Weights of a small mixture-of-experts language model, trained from scratch on English Wikipedia.
Size: 12 layers, vocabulary 16384.
Experts: 40 experts in each of 11 layers, 3 picks a token.
Training: a variant of Adam for the experts, 360M tokens, 7874 steps.
Below are experts of layer 8 (counted from 0) of a mixture-of-experts language model. Rows are named router (the router's row for the expert) and show model dimensions 0-223. Each number is 128 + 32 x the weight over its row's rms, rounded and kept within 0 to 255. Numbers have three digits each.
After each expert's rows: a language model's description of what the expert responds to; "mostly gets" lists some tokens that are sent to it at least half of the time. This comes from a sample of Wikipedia text that the model never trained on.

# expert 8
router:180115153103161069159103096092136104104145189106103158136176063153176168146053137114182112088090129148017197112135107081141097211192155119119164140143065114070120162146117194153143124131107115092139096106120101117157111119138133155118089127143137145145101106125142101095122119162081161131100083091128174147116075109139116118129144103148126118161156095157171120113176125087081114149115109106154113115202118183124176068100167115115115166100136111132159171135147117093101119194131127107081111146126177129153147158109147119149110190167105131133083066153169142137101168107088181119092149097153100173178154161102086133164114088134173117187124125111070116137148096113171164089097
Match results text. Table pipes, articles and numbers in sports results and game reports, plus win verbs like won, winning, scored, round.
mostly gets: " winning", " win", "-yard", " won", " Men's", " round"

# expert 3
router:154101149062165096100124157051195054107146128107092164149127080209176114134131208109123125093099138095124131061140085039122134177152183105168157153146054110108138142134109189096116138147112147081106127097066107169158064091164121131132115114189117124125112078089138149091072119176127213140147084086114135144088128140146137120161115104149123162148141123115140094114155074132135123119170123120107098103154101167093127110117140187144096143054167128149149087146124120114131135134166117118085108128159132170109116181098163107150090181163149109095110109121136170123103164107070130139073140118143117161139166142143100079207116174150156142098057101131107137149155136146144132093114
Personal name pieces. Personal names and surname fragments in rosters, sports tables and cast lists, such as Hooper, Lockman, Zhang, Johnson, Mc.
mostly gets: " Lee", " Da", " Chris", " Mike", " Joe", " Ryan"

# expert 11
router:191069174135140088092126103146170085123123118083089116122116061136165113113086098152148099111106156094092142062163121150143132114128151094108136099095128056119201139109102127101169141156094055107114111106099090080116101128159109152114081143146112079101151086139116132124153150171058233119100136089096182171082069140120106176112134109147171111132150094135125174083200088084155110182160105126130113089147086124127115128153090136118103122146102118204166128094168113065114147179076111140119078135176156191135129147107160099092112155199165119082080155165132111160115167144112122128110133104177099117103108158170100156174128153143131145150096146109154152144148146205139112130095
Statistics and infobox fields. Percent signs, units and numbers in census or election tables, plus infobox field words such as Total, Apps, Goals, code, Preceded.
mostly gets: " %", " Apps", "%", " Votes", " Goals", " MPC"

# expert 12
router:166094141080176086125148128099183110140138160136118143099106090160126149183090140088165127084150176098106175100158147094206101172128158065133085161142116148138162155118097139088153097107098106092127131101097118138152069105166111086123074152170118141102118096093104141150123159151114160169128125116081223199104105138094120096155169106106154158152132105186132106080129105123161126188218101150124139123104143116131136080099112111151138218148201090144133136100125071117108109139148140140132064148173140150102116133113131159188149157145061143058119125151152096098094197140121176140110131160154127133121138170192101121190122157152115189110073109089099129163151126131123170158087
Nationality adjectives. Nationality, religious and title words after of/the/by in history text, such as Roman, Russian, Catholic, Soviet, Viscount.
mostly gets: " Viscount", " Roman", " Russian", " Chinese", " Catholic", " Soviet"

# expert 20
router:180070183111144071124153105084147121089128126056144141127120088178166127152048124096165106111070173079082171090187103087159145103165154073077122160142101102101185160112136174146155104124073090112158168089113123122127084064130096130109099153153068163173120090108149157168109161130087163126170138120107211124133121154157056128111151115129132112156203167125173125077118038081130112134173130129134114152145162123142170123097133115115107150100162104119102120143106083114131087150143107101048110092119165163114151116095130113085105140152120072169090130160111142123101201116082128155114157121187112122181153117142104122140101134127145128116118158115081135107129193187142107120147
Music and media releases. Words in album, song, film and episode contexts, including track-list tables and quotes, such as album, released, Best, second.
mostly gets: " album", " Best", " Label", " Original", " Released", " video"

# expert 14
router:176111180083172062172098114117198112137145117106085158094166131183177148145156179122136141111127127106067170078164137105160146137140157076074141188094081170105171139119153149134172120100072105119047140131123132097137070107140112084076097130096089153165063103135114137122113134142082190115127087093138206189097134118078146153085140063120106183097142093101119153103130096061138099172167140142162126144154112169170172124133128134135158181138148110102166118113119100135094118164116122141129091150136170123127122148081094089122121156142149132116109114120107093091113126087118228086101126096149098158154114152114040096154126126113170148107107214124121110107149120176131158101124
Table cell separators. Pipe separators, semicolons and colons that follow numbers in stat tables and lists, such as standings, vote results and minor-planet data.
mostly gets: "″N", " MPC", "°N", " LINEAR", " —;", " Socorro"

# expert 39
router:209108140100149044169162094064160141106157150100106099089121138129157151167082168124176133124129121107103162130144167105160143177105148088092140186078118059136177145107124194077177126078128116116094135089087139124122112069135127114137147137172078128109136088096133125126081169164104138115118124098093166129159135130090065133124184093145149198176174111112124159122146097065139136175138143120114192122175090166130188128116088172152113135110202110142173119071137111108088148148127060100124120161200147126108135121135132123156112150151090131087160134150131172151164178135089146115096106153183121160182158159143117099188103140136140212128116170075107127145128138168148172093114
Determiners and possessives. Articles, possessives and determiners opening noun phrases in running prose, such as the, a, its, their, 's, these.
mostly gets: " its", " their", " new", "The", " These", " these"

# expert 35
router:202123157035138107153120171102202102102158194099102175105144070132140087159078091061141126105118165119109159033141136092159121121164126128118124168098108100063162097138091139089167153102104143147133098104077102097097081068156111127166102182155115165113112125129119156075113162176118178151134103115117150174074121106137112098151194119117170132139144136146157149047158060123147089134163120142114146165163079162134144148099125177157102197105145161121178127100132080086155097152112091086099105124151121128100137143105149057156085123147089118113136125106175151094127215118124172134109109114142098149146152149145084117105114133145122163168083142098126092148152089122153181144153
Organization name endings. Final words of institution or event names, such as Festival, Association, Press, Museum, School, Racing, often after National or International.
mostly gets: " Racing", " Festival", " Railway", " Museum", " Association", " Society"

# expert 21
router:136077165079143120134183121047182100093140148133088161093130099142102142120065139104145131100108164113093140136177175085138160153145191162119166114086079124130173184113104152051137081153131085117109099113139121153162095095107110057158123168157066142137077160113114111134090182129079222145105088092137143147089118162125099143125166116145152157169154093161149163082116062126177111169139113181127174112129095146134107124116144140128144169160187129055132125139114089125093084160137124115122096158165109150136137178053160107159156174141102130036164143134141170122118156140117155161107094094144142149097129107134116111122123138118114130091055126110150139109181130136163164056067
Name-initial syllables. First word-piece of capitalized proper names, often place or personal names, such as Mar, Ar, Sal, Jan, Tall.
mostly gets: " Mar", " Ar", " Mal", " Sal", " Jan", " Har"

# expert 0
router:161110150066150091121138147083200115147119157102128158089113116184157117170098101087194113088077138116101157021150167066130099150127182114095168172120126130142164136119137146157113098135099106141065131095090136123119093099141124157177095145137133120156119129120113187100115105113094193151093105122118176254084111097122082104142146138146117118166110095110116182100103099116100145152127129129145103151147112138162138153131163130167155148114187085135170124092133062120145102206106094079089111133164132136122116204136109125118099181172101100103127129126181142158124188103134173106155134140117143165218154170138062098137139125130159160127101119095110090173149076154153165112101
Sports place names. Place names and team-name pieces in sports articles and results tables, such as York, Texas, Orleans, Blackhawks, Chevrolet.
mostly gets: " Texas", "OS", " Chicago", " Ohio", " Angeles", " Carolina"